config.yaml
n_layer: 13
d_model: 640
n_experts: 64
experts_per_token: 6
d_expert: 64
d_shared_expert: 256
activation: "gelu"
moe_layers: [0, 1, 2, 3, 4, 5, 6, 7, 8, 9, 10, 11, 12]
n_empty_slots: 32
router_score: "sigmoid"
normalize_top_k: true
routed_scale: 1.0
balance_loss: 0.00229
balance_bias: true
router_logit_norm: 1.5
router_bias: true
init_std_router: 0.0198
lr_router: 0.0002
vocab_size: 8192
norm: "rmsnorm"
norm_eps: 1e-06
tie_embeddings: false
optimizer: "soap_variant"
lr: 0.0021
beta1: 0.95
beta2: 0.99
batch_tokens: [65536, 131072]
seq_len: 512
train_tokens: 696300000
steps: 7162
dataset: "wikipedia_en"
Below are experts of layer 3 (counted from 0) of a mixture-of-experts language model. Rows are named router (the router's row for the expert), up (a neuron's input weights, with its number), down (a neuron's output weights, with its number) and show model dimensions 600-639. Each number is 50 + 10 x the weight over its row's rms, rounded and kept within 0 to 99.
After each expert's rows: "mostly gets" lists some tokens that are sent to it at least half of the time. This comes from a sample of Wikipedia text that the model never trained on.

# expert 32
router:72 36 55 56 68 54 34 41 46 60 39 50 39 39 50 60 65 44 57 57 68 61 49 59 58 58 44 68 47 40 31 54 61 39 54 52 69 49 47 57
up0:55 68 34 55 57 36 51 61 53 62 64 59 52 41 66 60 41 46 37 49 63 55 51 59 52 55 42 53 45 49 52 46 49 36 65 39 66 69 51 49
down0:37 47 63 53 56 31 45 70 62 52 42 48 40 44 44 36 53 31 63 54 48 39 43 56 44 42 55 47 74 46 53 40 62 52 58 44 40 44 55 53
up1:65 51 55 59 44 72 45 45 49 57 60 45 60 45 48 38 57 41 40 55 49 50 56 55 48 58 35 42 49 38 48 41 54 53 37 52 43 53 52 21
down1:57 49 54 48 45 44 78 51 49 62 42 45 42 36 43 55 48 40 30 37 27 51 57 50 54 45 55 67 65 67 53 50 39 51 59 51 61 64 66 56
up2:56 55 44 46 49 47 44 58 56 54 62 60 49 38 51 42 41 35 45 63 56 34 55 58 35 47 49 65 52 52 45 31 49 37 60 45 53 44 60 53
down2:34 51 50 65 42 49 52 50 61 60 35 63 71 50 44 47 33 46 69 54 50 47 25 53 38 62 46 52 30 44 54 53 65 31 44 28 45 36 38 64
up3:49 46 60 71 63 55 35 60 48 48 35 54 40 43 40 51 46 46 42 47 38 53 52 27 48 51 49 71 44 54 47 54 58 63 56 72 45 49 60 72
down3:38 51 44 35 73 40 31 44 63 62 50 51 35 41 56 66 54 58 37 55 48 59 46 66 61 38 47 42 52 49 38 47 66 50 57 45 55 54 40 45
up4:68 56 50 39 55 54 42 46 47 37 58 38 50 19 62 60 38 38 53 50 41 52 39 45 46 51 52 43 50 46 59 37 36 56 54 46 50 63 49 62
down4:33 45 54 47 36 24 66 41 39 46 33 48 29 59 54 47 50 62 42 47 52 54 44 38 53 59 48 47 74 52 20 49 44 51 59 36 59 33 53 49
up5:51 42 35 41 56 63 39 54 43 62 56 49 48 53 37 61 40 52 39 37 46 73 56 59 48 50 42 46 60 60 54 52 46 45 54 39 43 48 53 52
down5:52 65 42 38 61 53 42 46 58 42 44 34 58 65 59 33 64 42 37 69 49 32 53 36 32 45 47 45 58 77 57 46 48 56 43 52 52 75 46 57
mostly gets: " of", " in", " for", " on", " with", " at"

# expert 62
router:40 40 59 57 53 47 48 49 69 43 45 56 59 33 52 56 44 55 58 42 73 44 49 40 43 49 49 44 42 39 48 40 47 55 35 62 58 49 45 61
up0:36 59 49 40 44 50 50 56 55 57 45 52 40 48 59 51 54 43 67 48 66 57 64 50 48 51 64 58 47 57 44 33 33 55 44 69 61 32 34 51
down0:69 53 65 60 36 68 46 54 44 42 43 49 44 53 40 55 44 46 43 42 60 58 59 47 34 36 53 55 60 44 46 60 74 34 45 55 35 56 54 44
up1:70 47 48 45 41 42 66 53 66 53 23 62 34 46 67 41 57 51 68 44 53 51 41 68 42 68 36 50 64 54 54 36 40 58 54 36 43 33 30 46
down1:69 51 48 49 54 39 42 36 37 37 58 29 62 55 60 54 53 71 37 52 43 33 34 68 50 60 54 24 46 23 47 53 70 47 50 49 39 50 49 37
up2:32 59 54 56 51 62 38 48 46 60 57 50 32 40 36 66 37 63 51 27 41 37 50 49 54 47 46 40 47 49 33 60 48 41 34 43 51 48 47 48
down2:51 48 36 31 50 37 58 57 39 53 39 44 34 56 38 60 61 64 50 61 54 49 49 62 63 42 50 51 37 34 53 53 45 53 57 45 63 46 45 48
up3:62 58 65 51 50 44 51 63 47 52 39 61 39 52 54 56 44 31 52 56 52 51 48 55 54 60 65 41 54 61 40 60 52 53 44 45 54 42 35 59
down3:26 45 61 55 44 57 42 63 40 48 49 42 67 59 62 49 47 34 43 49 45 54 52 40 30 43 32 58 38 33 63 52 62 42 53 58 63 48 42 43
up4:59 62 58 56 38 60 31 49 39 56 53 59 55 54 66 28 41 66 48 69 72 36 47 68 54 38 50 53 48 60 52 53 50 50 58 45 51 48 59 51
down4:42 51 49 52 49 57 61 65 50 39 62 48 44 59 41 51 56 46 40 57 51 66 50 39 57 47 52 45 59 47 53 52 58 35 62 40 43 52 55 44
up5:41 55 43 53 62 55 56 44 56 50 43 57 53 54 36 64 53 57 54 59 55 54 46 59 50 42 41 50 51 43 45 38 42 61 47 66 54 18 60 39
down5:34 41 78 60 41 72 57 48 45 55 47 44 55 55 53 38 24 49 49 29 36 47 49 42 58 44 50 63 53 47 43 59 47 51 40 45 38 54 51 63
mostly gets: " for", " from", " on", " in", " at", " during"

# expert 3
router:43 52 63 35 48 57 61 30 25 58 64 38 51 42 28 20 62 43 40 47 28 40 35 44 49 58 55 54 49 42 63 53 47 60 33 55 31 58 54 57
up0:49 38 58 60 66 55 48 58 41 69 48 51 64 52 33 30 47 49 44 42 18 53 30 66 38 56 41 40 42 72 65 56 50 51 61 54 54 42 57 59
down0:55 64 56 33 50 51 69 61 47 30 34 46 41 50 37 39 54 36 35 44 59 40 51 22 68 45 37 54 71 54 39 55 43 41 42 73 41 79 61 37
up1:45 63 51 42 53 58 62 47 57 72 56 41 64 60 58 50 53 56 47 53 32 54 55 51 46 50 40 54 42 51 62 58 64 58 52 43 55 48 69 43
down1:55 56 50 65 73 51 45 44 44 27 60 64 43 42 39 42 51 44 38 47 37 56 27 48 43 56 60 54 44 54 39 45 53 53 38 49 41 47 36 52
up2:51 51 50 54 64 67 64 38 25 42 46 52 51 40 46 39 66 53 51 64 54 48 53 36 60 49 58 51 35 52 47 62 60 51 36 63 38 60 48 68
down2:51 53 58 53 53 49 35 46 57 58 41 56 54 36 52 52 37 45 38 44 54 57 18 64 58 56 56 46 37 43 41 54 51 55 59 43 33 57 49 51
up3:36 50 60 53 47 37 61 40 39 58 40 59 64 45 41 41 60 60 53 59 30 51 55 37 29 46 50 48 50 48 54 57 47 57 43 50 57 63 47 72
down3:55 59 41 68 48 44 51 69 52 49 61 42 46 62 35 45 42 38 28 64 55 55 45 57 45 38 64 50 62 55 46 52 58 35 64 60 57 50 31 44
up4:44 29 41 58 52 46 36 52 42 39 44 48 36 36 40 50 46 54 44 42 55 65 44 50 43 44 55 62 59 40 52 51 45 60 51 54 62 63 45 59
down4:42 53 56 46 62 41 50 62 76 50 62 50 36 39 53 29 59 47 59 61 29 66 51 52 53 48 32 54 50 59 46 51 67 28 54 60 50 47 54 36
up5:59 55 46 39 45 31 41 40 55 48 51 43 48 52 42 35 55 42 51 42 33 63 48 73 53 24 39 52 35 52 50 46 38 45 40 69 58 36 51 59
down5:51 39 47 50 51 42 68 58 37 44 38 30 51 38 51 56 50 54 59 50 40 62 56 54 49 64 39 42 40 54 38 45 42 72 65 30 40 34 38 65
mostly gets: " km", " As", " only", " mi", "ally", " m"

# expert 27
router:58 56 71 57 59 48 49 58 33 39 38 37 55 73 41 57 55 65 49 34 38 48 43 21 32 43 56 49 67 53 52 50 62 56 41 58 28 48 58 48
up0:60 44 46 60 25 45 69 50 52 46 48 61 49 47 42 42 58 43 43 58 48 50 69 52 51 51 34 45 49 52 59 55 44 39 59 44 48 48 49 52
down0:44 36 47 67 72 52 53 46 60 62 40 47 58 76 48 67 57 45 50 32 34 52 45 43 34 54 50 52 54 54 46 67 61 62 32 45 37 50 51 38
up1:50 47 60 58 46 57 53 37 35 44 50 44 48 43 45 41 56 54 32 45 53 49 51 56 51 26 69 49 54 76 41 64 56 42 37 55 54 64 46 29
down1:47 50 48 46 49 40 48 68 63 56 44 54 34 42 63 55 50 44 48 44 42 59 83 56 50 54 41 57 35 52 33 57 59 45 59 62 47 53 53 60
up2:57 47 44 58 43 51 53 59 47 61 49 66 41 58 51 52 47 39 53 63 55 53 53 54 58 43 46 39 44 53 51 45 68 42 46 53 47 73 42 64
down2:61 64 57 51 52 61 46 44 74 54 52 49 55 46 70 34 45 50 44 41 57 71 41 48 43 55 57 46 57 56 60 63 43 28 42 49 66 26 37 54
up3:43 52 40 62 56 62 48 51 52 52 29 44 55 51 47 44 39 61 53 43 46 46 54 56 38 45 70 69 37 61 49 46 35 50 45 48 51 51 61 54
down3:60 37 47 47 51 31 55 43 38 56 77 41 51 70 48 60 35 45 58 57 56 61 42 63 51 51 56 41 49 60 49 53 59 48 66 48 50 65 25 47
up4:27 62 65 37 49 32 44 27 54 42 48 47 54 68 35 44 46 50 65 53 52 50 53 55 40 54 44 60 33 69 56 44 42 39 51 49 52 43 45 43
down4:63 36 55 51 47 53 58 38 47 61 59 49 67 59 59 67 60 42 52 39 46 62 63 52 52 59 51 46 42 48 48 54 55 57 62 38 50 63 50 48
up5:65 64 51 57 53 44 39 58 59 40 28 45 57 61 36 56 51 49 35 45 53 61 57 45 37 36 58 63 55 54 39 57 39 62 49 42 50 49 59 51
down5:48 24 46 40 71 57 57 50 39 46 58 48 40 52 50 46 46 52 67 48 51 40 55 59 44 63 40 54 62 36 47 68 56 44 49 39 34 55 57 42
mostly gets: " water", " social", " lead", "gu", " fire", " part"

# expert 22
router:51 55 60 57 65 55 57 41 25 51 67 43 59 41 55 35 55 42 48 36 48 67 52 72 41 64 65 58 45 39 59 52 53 45 67 36 54 58 59 38
up0:56 48 53 54 71 58 57 43 44 67 52 43 50 52 48 54 53 49 47 38 50 48 52 55 47 55 43 56 46 47 37 37 54 53 63 60 52 65 43 32
down0:15 46 60 48 41 45 42 46 55 41 46 54 64 68 48 45 60 47 53 46 56 44 57 57 60 47 47 49 45 45 42 65 53 72 50 41 50 59 32 49
up1:45 47 45 48 43 40 49 45 54 65 49 65 67 57 52 48 46 59 55 59 58 56 29 54 44 33 60 52 37 51 76 39 37 47 56 55 49 54 37 35
down1:53 49 52 49 48 46 52 43 51 41 51 36 43 57 39 43 53 37 45 45 46 44 48 52 49 77 51 67 64 38 47 65 62 59 45 40 55 22 43 68
up2:55 34 55 62 57 53 51 41 46 61 50 27 51 52 57 48 59 58 28 50 59 38 53 48 54 47 47 46 41 48 55 43 57 56 48 49 40 56 46 45
down2:38 47 33 51 51 47 64 32 56 49 53 42 45 29 47 53 64 50 58 56 56 47 35 48 52 72 60 41 71 65 58 52 46 39 56 43 42 17 54 45
up3:42 39 73 45 39 44 45 54 23 47 59 41 47 53 54 53 55 43 33 40 62 70 45 75 62 61 62 36 54 55 48 38 69 56 45 56 42 42 54 49
down3:39 46 45 49 61 48 58 38 50 35 40 41 77 40 56 25 49 43 62 64 35 55 70 46 52 42 39 51 51 47 62 66 47 49 43 60 58 46 50 52
up4:46 61 39 48 62 59 39 61 59 42 49 74 35 40 31 47 56 50 48 50 44 54 58 56 58 42 39 51 53 47 51 44 52 39 61 50 53 43 37 45
down4:62 47 65 44 43 48 38 56 54 51 64 41 47 33 60 33 53 51 53 34 56 52 53 32 55 52 46 48 51 42 52 57 50 52 49 60 55 53 51 61
up5:60 54 63 30 68 33 53 55 38 41 62 51 43 52 55 59 48 47 64 39 55 62 59 53 31 63 63 31 54 41 46 57 54 53 52 64 48 45 55 30
down5:53 54 55 40 50 72 26 49 56 44 53 53 43 56 56 59 61 63 26 67 49 47 40 63 72 41 46 61 50 49 48 60 41 33 39 45 62 47 41 48
mostly gets: "wen", " Johnny", " Despite", " |", " whom", "ngel"

# expert 56
router:45 56 58 56 46 36 55 52 44 37 54 47 53 55 55 52 55 54 51 59 36 51 41 51 51 29 44 58 57 45 59 44 45 62 44 53 57 47 42 40
up0:43 51 44 54 49 41 42 53 50 54 45 61 50 33 54 57 48 61 53 63 38 59 43 45 41 43 46 41 61 45 68 48 42 51 58 50 66 38 53 57
down0:51 44 57 55 40 51 67 73 53 54 35 58 52 45 42 51 58 41 25 57 43 48 66 70 40 40 37 74 50 37 52 60 64 48 58 64 54 49 48 38
up1:58 46 55 28 57 43 32 50 47 51 47 55 26 56 47 49 47 60 58 57 50 52 49 43 58 26 36 62 51 64 38 54 63 27 62 30 43 50 46 52
down1:45 43 75 68 43 60 43 58 45 67 48 34 32 39 44 42 30 42 41 81 50 47 43 54 66 65 47 72 57 67 53 55 43 41 47 67 54 47 40 51
up2:49 39 43 51 53 66 30 48 52 37 35 55 54 60 37 38 57 54 46 55 44 52 45 44 67 52 45 56 41 59 60 59 47 67 42 42 44 56 38 45
down2:66 60 54 57 21 48 75 65 54 59 57 54 55 57 43 64 76 44 52 54 73 48 62 62 60 47 58 62 55 65 59 68 53 54 53 45 61 45 50 55
up3:55 62 53 55 45 55 49 44 52 42 51 67 46 53 33 43 35 53 67 62 54 46 50 72 40 43 70 51 38 32 68 60 57 66 22 84 44 63 74 40
down3:42 51 62 57 62 46 46 50 47 34 35 43 59 50 63 35 77 40 64 47 51 54 47 51 43 62 49 59 48 53 30 37 37 41 59 48 56 48 47 66
up4:53 54 57 60 51 56 50 48 36 43 58 50 68 43 53 51 51 26 52 46 57 41 52 75 43 51 52 47 36 56 55 41 44 47 61 62 43 44 55 52
down4:35 50 62 55 73 76 45 47 64 44 47 49 55 45 27 38 50 35 59 48 49 66 48 41 54 46 60 54 46 55 67 47 39 72 60 51 32 60 45 57
up5:27 43 44 49 54 47 47 50 43 60 56 41 39 49 51 38 63 49 50 47 38 15 48 44 54 46 54 58 70 42 58 54 41 38 49 57 61 67 56 36
down5:54 53 42 57 49 53 51 82 66 51 26 37 66 47 58 51 29 38 48 59 47 65 28 65 49 52 21 49 52 48 37 61 52 52 61 36 29 40 42 59
mostly gets: " school", " Mar", " early", "mar", " book", " period"

# expert 36
router:47 41 38 52 47 55 60 44 51 68 41 51 29 40 61 52 59 42 42 61 41 41 51 46 25 47 48 37 53 37 39 43 59 30 69 30 46 50 54 39
up0:60 64 55 44 50 52 47 50 63 58 57 37 64 51 40 43 29 53 52 47 25 44 49 37 42 53 49 53 40 52 63 43 32 38 48 45 48 53 61 56
down0:58 38 49 39 38 74 71 55 28 53 76 64 33 55 73 44 56 48 43 44 78 55 61 50 44 57 62 61 59 47 47 56 60 69 40 50 32 50 35 48
up1:31 46 69 53 54 45 54 45 49 54 57 50 37 46 40 41 42 47 42 51 31 33 67 46 49 45 42 50 45 38 31 54 41 60 52 51 47 56 63 42
down1:68 52 49 55 35 36 53 35 62 39 48 49 61 56 46 40 58 50 51 56 45 50 46 46 35 40 45 49 54 53 54 48 48 53 49 83 32 42 43 25
up2:50 40 52 30 37 54 53 41 60 56 40 53 64 63 36 30 47 37 53 44 68 56 51 51 44 30 54 48 50 56 39 46 48 56 87 54 38 52 48 37
down2:55 59 50 59 70 58 42 50 47 48 52 49 27 48 49 65 55 44 56 57 32 50 53 24 73 54 44 42 48 47 44 56 71 55 40 42 63 38 53 58
up3:45 55 41 44 49 37 44 36 65 61 36 62 49 32 50 50 56 58 47 57 54 63 61 59 27 44 66 46 42 61 46 50 39 56 31 43 44 42 46 21
down3:53 37 60 52 65 50 53 54 64 44 33 36 36 71 48 60 54 41 45 44 49 65 55 16 44 54 66 59 67 50 55 62 65 59 57 48 54 59 46 62
up4:58 60 51 51 61 42 47 48 68 57 37 48 48 51 29 35 58 38 52 35 55 48 35 45 24 60 46 43 55 43 45 36 54 37 38 46 43 54 65 58
down4:44 34 54 47 58 57 39 65 59 45 56 55 73 43 41 48 53 47 40 48 47 55 46 41 26 75 59 56 46 55 29 72 51 56 55 49 57 61 57 46
up5:47 40 44 57 48 51 55 55 49 41 43 55 51 56 54 55 68 50 49 47 39 33 48 56 46 55 40 45 61 39 35 44 49 47 61 47 57 58 35 45
down5:56 57 64 34 51 40 41 52 45 54 52 47 48 55 57 37 50 59 47 59 49 65 51 38 60 47 40 28 68 49 41 44 55 50 64 66 46 55 59 61
mostly gets: " who", " School", " Location", " education", " director", " College"

# expert 63
router:28 32 49 37 55 68 47 56 64 60 58 81 26 49 58 52 50 48 42 61 42 55 35 45 33 54 42 63 44 54 39 38 42 30 42 44 56 45 41 48
up0:58 58 40 54 58 57 47 55 62 39 62 50 55 41 49 49 59 51 57 46 48 34 42 44 45 45 45 55 44 49 41 52 36 44 47 54 47 63 50 72
down0:48 34 39 31 51 48 42 43 47 38 41 53 48 56 33 41 62 59 49 55 42 48 60 43 46 54 43 56 52 39 54 61 63 47 64 63 55 48 51 71
up1:74 62 44 50 49 59 37 56 54 53 66 59 47 46 55 63 43 49 49 67 44 55 42 49 41 63 35 48 58 32 64 55 48 53 58 41 51 61 28 42
down1:47 47 59 52 25 56 54 45 64 62 54 44 50 41 53 57 41 53 48 50 67 46 55 50 49 52 60 28 52 45 33 58 59 41 51 49 49 34 49 47
up2:60 31 52 39 39 37 38 59 50 45 59 53 36 82 57 56 45 45 50 44 54 60 52 63 40 46 43 29 50 50 60 46 39 48 40 44 41 49 44 58
down2:56 44 45 51 52 49 69 46 57 47 34 45 50 51 73 45 63 58 50 44 59 42 46 56 42 50 45 62 56 48 52 35 59 53 41 64 62 47 54 46
up3:71 43 66 44 55 52 53 57 40 66 62 47 63 53 65 68 45 53 28 57 48 31 44 61 50 59 37 53 45 52 60 50 63 46 52 50 38 36 54 45
down3:44 64 64 68 44 44 42 48 45 54 48 52 64 40 44 42 53 65 55 44 68 75 57 44 60 37 39 48 45 39 48 37 40 67 38 52 46 51 50 54
up4:58 56 43 41 54 50 49 48 62 43 44 46 48 60 47 47 51 48 51 48 51 56 47 50 47 53 60 54 42 73 26 54 52 57 46 49 48 66 60 47
down4:55 52 48 67 62 51 49 59 49 51 43 53 56 28 51 73 48 49 29 62 64 68 62 40 60 58 44 73 55 58 58 51 79 66 61 40 41 48 28 54
up5:54 43 46 50 51 49 45 51 56 43 34 40 50 41 59 52 50 34 65 54 79 60 45 28 43 38 47 52 54 51 38 40 33 25 45 43 37 51 41 33
down5:52 28 70 56 30 59 38 36 49 47 53 61 39 34 42 39 44 54 45 41 47 60 31 43 51 47 58 63 60 65 51 59 53 54 30 39 43 41 38 67
mostly gets: "-", "–", " -", "+", " Area", "−"

# expert 16
router:65 43 34 43 50 51 49 66 33 38 66 46 64 44 57 55 36 47 45 60 62 56 50 43 48 59 36 57 48 40 37 39 51 39 43 60 58 38 56 53
up0:46 37 47 61 56 53 51 56 52 35 57 49 37 40 31 48 56 34 48 48 56 49 68 54 48 37 56 47 45 55 47 41 42 62 61 47 68 32 55 48
down0:58 43 54 38 61 52 42 62 53 62 46 46 64 46 36 42 27 45 46 37 48 70 55 50 63 69 54 46 48 43 43 49 49 66 42 52 52 52 49 60
up1:46 34 30 34 46 50 41 70 67 54 47 64 55 44 52 67 38 56 37 63 65 59 73 39 45 33 39 53 54 41 44 44 39 46 44 51 60 64 51 61
down1:28 66 61 49 32 51 42 52 51 38 43 42 59 69 50 42 53 42 45 51 41 52 44 50 50 51 64 47 51 56 48 51 55 57 46 59 56 45 47 43
up2:70 62 56 29 61 43 54 56 51 55 58 54 60 63 34 53 48 64 59 51 75 53 54 47 37 63 41 37 38 47 48 37 59 43 50 59 47 35 61 45
down2:33 49 48 44 55 55 51 46 45 50 46 41 43 49 46 45 63 38 36 61 51 55 63 53 42 51 53 61 62 50 54 48 19 54 48 54 66 49 30 56
up3:41 46 31 56 44 56 35 50 50 63 60 39 57 43 23 39 60 42 38 56 40 49 70 67 38 66 67 39 42 42 63 32 54 37 51 48 39 48 64 60
down3:66 55 52 59 43 48 69 48 50 45 48 41 59 54 41 73 63 54 56 61 58 56 32 56 60 43 51 42 60 50 53 40 52 45 67 57 37 67 62 32
up4:53 59 53 57 49 39 54 43 43 65 50 55 70 74 58 56 44 64 59 47 54 46 44 37 52 48 47 36 50 35 43 44 59 49 44 63 60 48 51 65
down4:54 51 50 55 55 53 39 58 46 47 61 54 50 56 47 66 46 68 57 46 48 58 57 50 53 64 58 43 50 62 74 62 45 58 59 50 41 50 56 74
up5:61 50 41 41 60 43 29 56 55 48 67 44 53 57 42 57 51 56 29 59 44 49 60 72 57 60 54 65 34 59 64 63 34 36 42 54 55 52 46 58
down5:41 53 49 40 47 43 56 52 62 54 22 51 49 24 65 70 35 56 58 76 34 49 67 53 59 38 44 64 62 39 69 30 58 46 40 48 52 49 62 65
mostly gets: "z", " Greek", "š", "ić", "ş", " Soviet"

# expert 49
router:57 32 47 36 56 69 56 44 37 32 40 65 54 61 54 60 45 39 41 40 47 58 49 63 51 47 35 84 62 52 54 56 57 28 50 48 51 41 67 45
up0:54 50 63 47 38 33 35 40 44 53 31 56 63 68 52 62 36 64 60 57 51 44 46 54 33 63 45 52 53 48 55 44 57 58 58 48 40 62 60 57
down0:50 46 47 66 38 49 56 48 61 26 52 39 47 36 46 47 77 39 54 40 52 46 50 42 57 32 67 47 49 62 62 59 33 45 47 61 62 55 52 60
up1:55 40 64 48 44 58 34 52 39 52 39 77 41 50 73 43 55 54 45 51 58 43 59 38 34 35 60 45 62 59 61 43 52 42 58 47 64 64 52 68
down1:50 51 42 49 38 45 47 38 54 49 54 22 52 50 46 65 52 48 54 71 31 62 55 54 44 56 53 51 48 56 42 38 37 55 43 44 62 59 46 59
up2:59 54 48 54 37 47 47 47 44 33 76 58 67 45 56 62 43 44 43 56 45 64 46 47 41 62 42 56 56 50 57 44 51 44 51 57 45 57 57 33
down2:62 53 67 53 48 40 72 61 40 44 50 46 33 52 58 35 27 71 52 39 53 49 43 44 38 32 45 75 40 38 60 50 57 38 23 47 50 36 48 44
up3:42 47 29 48 48 58 43 70 50 47 55 57 59 55 43 46 50 32 44 45 57 58 58 51 62 47 50 50 57 49 45 59 52 59 38 42 54 38 42 47
down3:37 31 37 36 61 61 45 34 47 49 47 45 49 40 59 40 43 44 50 50 55 40 52 56 40 47 55 49 43 53 50 36 56 60 52 55 42 49 51 52
up4:40 40 54 38 58 56 49 43 51 35 49 41 29 26 63 43 51 62 39 58 54 47 57 60 56 43 35 60 63 66 53 56 60 54 49 42 32 39 46 38
down4:55 54 61 50 38 61 31 42 46 44 43 62 45 37 55 82 46 37 54 43 42 54 51 43 56 51 60 46 38 53 44 63 46 53 44 33 54 51 29 51
up5:49 64 65 31 59 44 54 47 48 31 34 60 56 61 65 44 40 63 64 76 49 63 42 26 48 59 39 60 47 50 58 53 34 41 52 39 54 53 62 47
down5:57 57 55 45 46 65 43 52 69 47 42 20 44 64 37 53 49 55 41 38 43 51 51 28 41 46 48 35 62 71 61 63 54 39 62 42 46 53 62 60
mostly gets: "-", " South", " second", " North", " West", " former"

# expert 44
router:39 41 47 54 48 46 67 40 37 38 47 56 39 48 21 37 58 62 68 42 27 48 53 33 39 45 28 59 51 50 45 52 50 72 62 63 42 60 54 49
up0:46 54 49 53 67 71 43 50 69 48 58 34 54 52 53 57 37 54 72 48 42 59 45 45 45 48 43 56 51 54 57 49 51 58 55 74 48 42 57 43
down0:43 53 57 53 31 34 56 36 38 44 42 40 44 47 48 43 37 33 45 47 48 53 41 58 60 46 54 46 43 24 47 50 44 48 61 42 39 40 25 52
up1:59 38 53 51 50 49 37 29 50 48 54 47 55 55 60 66 49 36 39 45 50 52 53 72 57 58 58 55 28 46 63 52 50 38 53 69 57 32 44 64
down1:50 53 72 52 34 29 37 51 52 50 61 48 30 49 30 52 57 43 36 51 51 53 56 42 55 49 49 49 41 54 46 50 35 73 40 42 48 50 45 40
up2:61 66 61 51 65 50 65 56 49 57 57 47 57 38 38 45 43 55 42 57 47 46 68 74 37 47 73 49 41 46 52 53 53 53 45 43 48 29 35 48
down2:32 49 66 23 54 68 37 48 55 42 55 51 43 29 59 38 44 50 48 47 59 50 44 47 45 62 41 46 47 57 45 46 41 58 43 53 58 52 51 59
up3:34 45 49 62 51 38 71 50 43 50 64 35 59 56 29 39 53 66 58 49 49 40 54 47 45 21 51 43 64 59 33 48 46 36 60 58 60 62 44 35
down3:56 45 44 49 68 30 36 39 32 59 28 41 43 50 48 62 70 55 50 63 47 51 49 45 61 53 59 51 42 60 48 44 53 45 55 36 62 37 49 43
up4:64 48 30 42 49 66 59 54 59 34 49 53 59 47 43 55 51 48 46 61 52 45 46 55 55 44 54 49 33 36 58 54 36 33 32 62 61 50 47 52
down4:62 45 37 52 46 48 56 52 34 53 38 52 47 41 45 73 58 43 50 52 50 26 51 55 58 46 61 43 53 45 52 50 57 46 44 43 32 55 71 54
up5:54 49 59 63 59 49 47 49 73 42 38 34 46 34 44 42 46 33 36 57 59 40 36 62 26 52 41 50 57 67 47 50 35 48 47 43 44 50 49 45
down5:42 34 40 52 44 54 53 35 42 44 51 39 45 55 39 38 57 52 50 59 48 40 54 54 56 55 65 38 40 40 51 54 46 65 64 58 53 48 63 51
mostly gets: " They", " 59", " 58", "See", " Lem", " lb"

# expert 29
router:50 55 34 55 32 60 40 36 63 66 43 73 52 48 70 42 46 48 37 52 43 32 40 40 54 60 58 49 72 54 45 38 41 40 64 51 41 52 45 81
up0:43 30 43 47 43 59 34 62 46 59 36 64 52 39 60 48 72 59 53 53 47 42 57 39 35 58 65 54 60 44 45 50 39 54 52 64 40 70 57 67
down0:35 45 43 54 38 51 33 45 46 51 74 38 45 53 40 60 65 36 60 69 34 63 58 50 33 49 44 56 38 48 54 70 45 51 57 53 50 45 42 59
up1:53 52 70 51 51 49 67 54 65 60 51 32 52 52 46 62 36 49 63 54 45 58 32 60 50 43 43 33 65 46 62 33 56 46 37 72 57 57 45 58
down1:25 50 36 39 44 51 48 37 71 42 49 37 40 60 29 39 49 61 62 54 68 60 34 54 40 50 51 78 54 47 54 42 69 61 37 49 30 47 46 50
up2:54 49 48 67 71 57 59 27 53 60 59 42 59 34 49 53 44 56 71 41 39 45 51 54 55 43 57 47 51 35 48 72 57 41 48 36 50 39 35 39
down2:46 42 62 50 51 65 63 65 39 28 40 54 63 49 51 33 64 49 51 46 66 49 43 52 52 62 33 54 33 58 40 49 45 62 51 58 54 52 48 72
up3:53 57 45 59 51 51 51 54 52 67 51 45 60 28 65 46 52 45 58 57 48 56 62 41 51 53 40 46 52 53 61 50 48 44 62 57 38 46 61 54
down3:40 46 41 40 55 48 43 52 50 36 65 39 31 50 53 53 57 46 32 57 47 39 57 58 49 50 59 50 52 68 52 63 64 49 63 58 50 58 37 50
up4:40 44 67 51 54 30 60 33 39 51 56 63 45 53 48 59 44 40 38 45 53 49 54 50 50 59 40 58 40 49 51 49 55 31 47 46 44 47 58 61
down4:45 55 35 60 52 46 34 48 61 37 59 47 60 67 65 61 62 46 30 53 60 67 45 46 23 51 41 53 53 45 42 55 43 48 57 61 55 46 57 69
up5:48 55 32 47 47 39 54 47 47 52 60 56 58 54 41 60 50 47 61 51 50 69 66 63 47 59 64 51 77 48 58 50 47 54 46 70 39 42 27 48
down5:65 43 44 50 74 32 51 35 38 39 57 32 54 51 47 55 65 64 67 41 68 62 54 42 39 36 50 44 39 44 39 19 31 45 64 61 57 58 59 49
mostly gets: "  ", " Alex", " home", "Personal", " born", " def"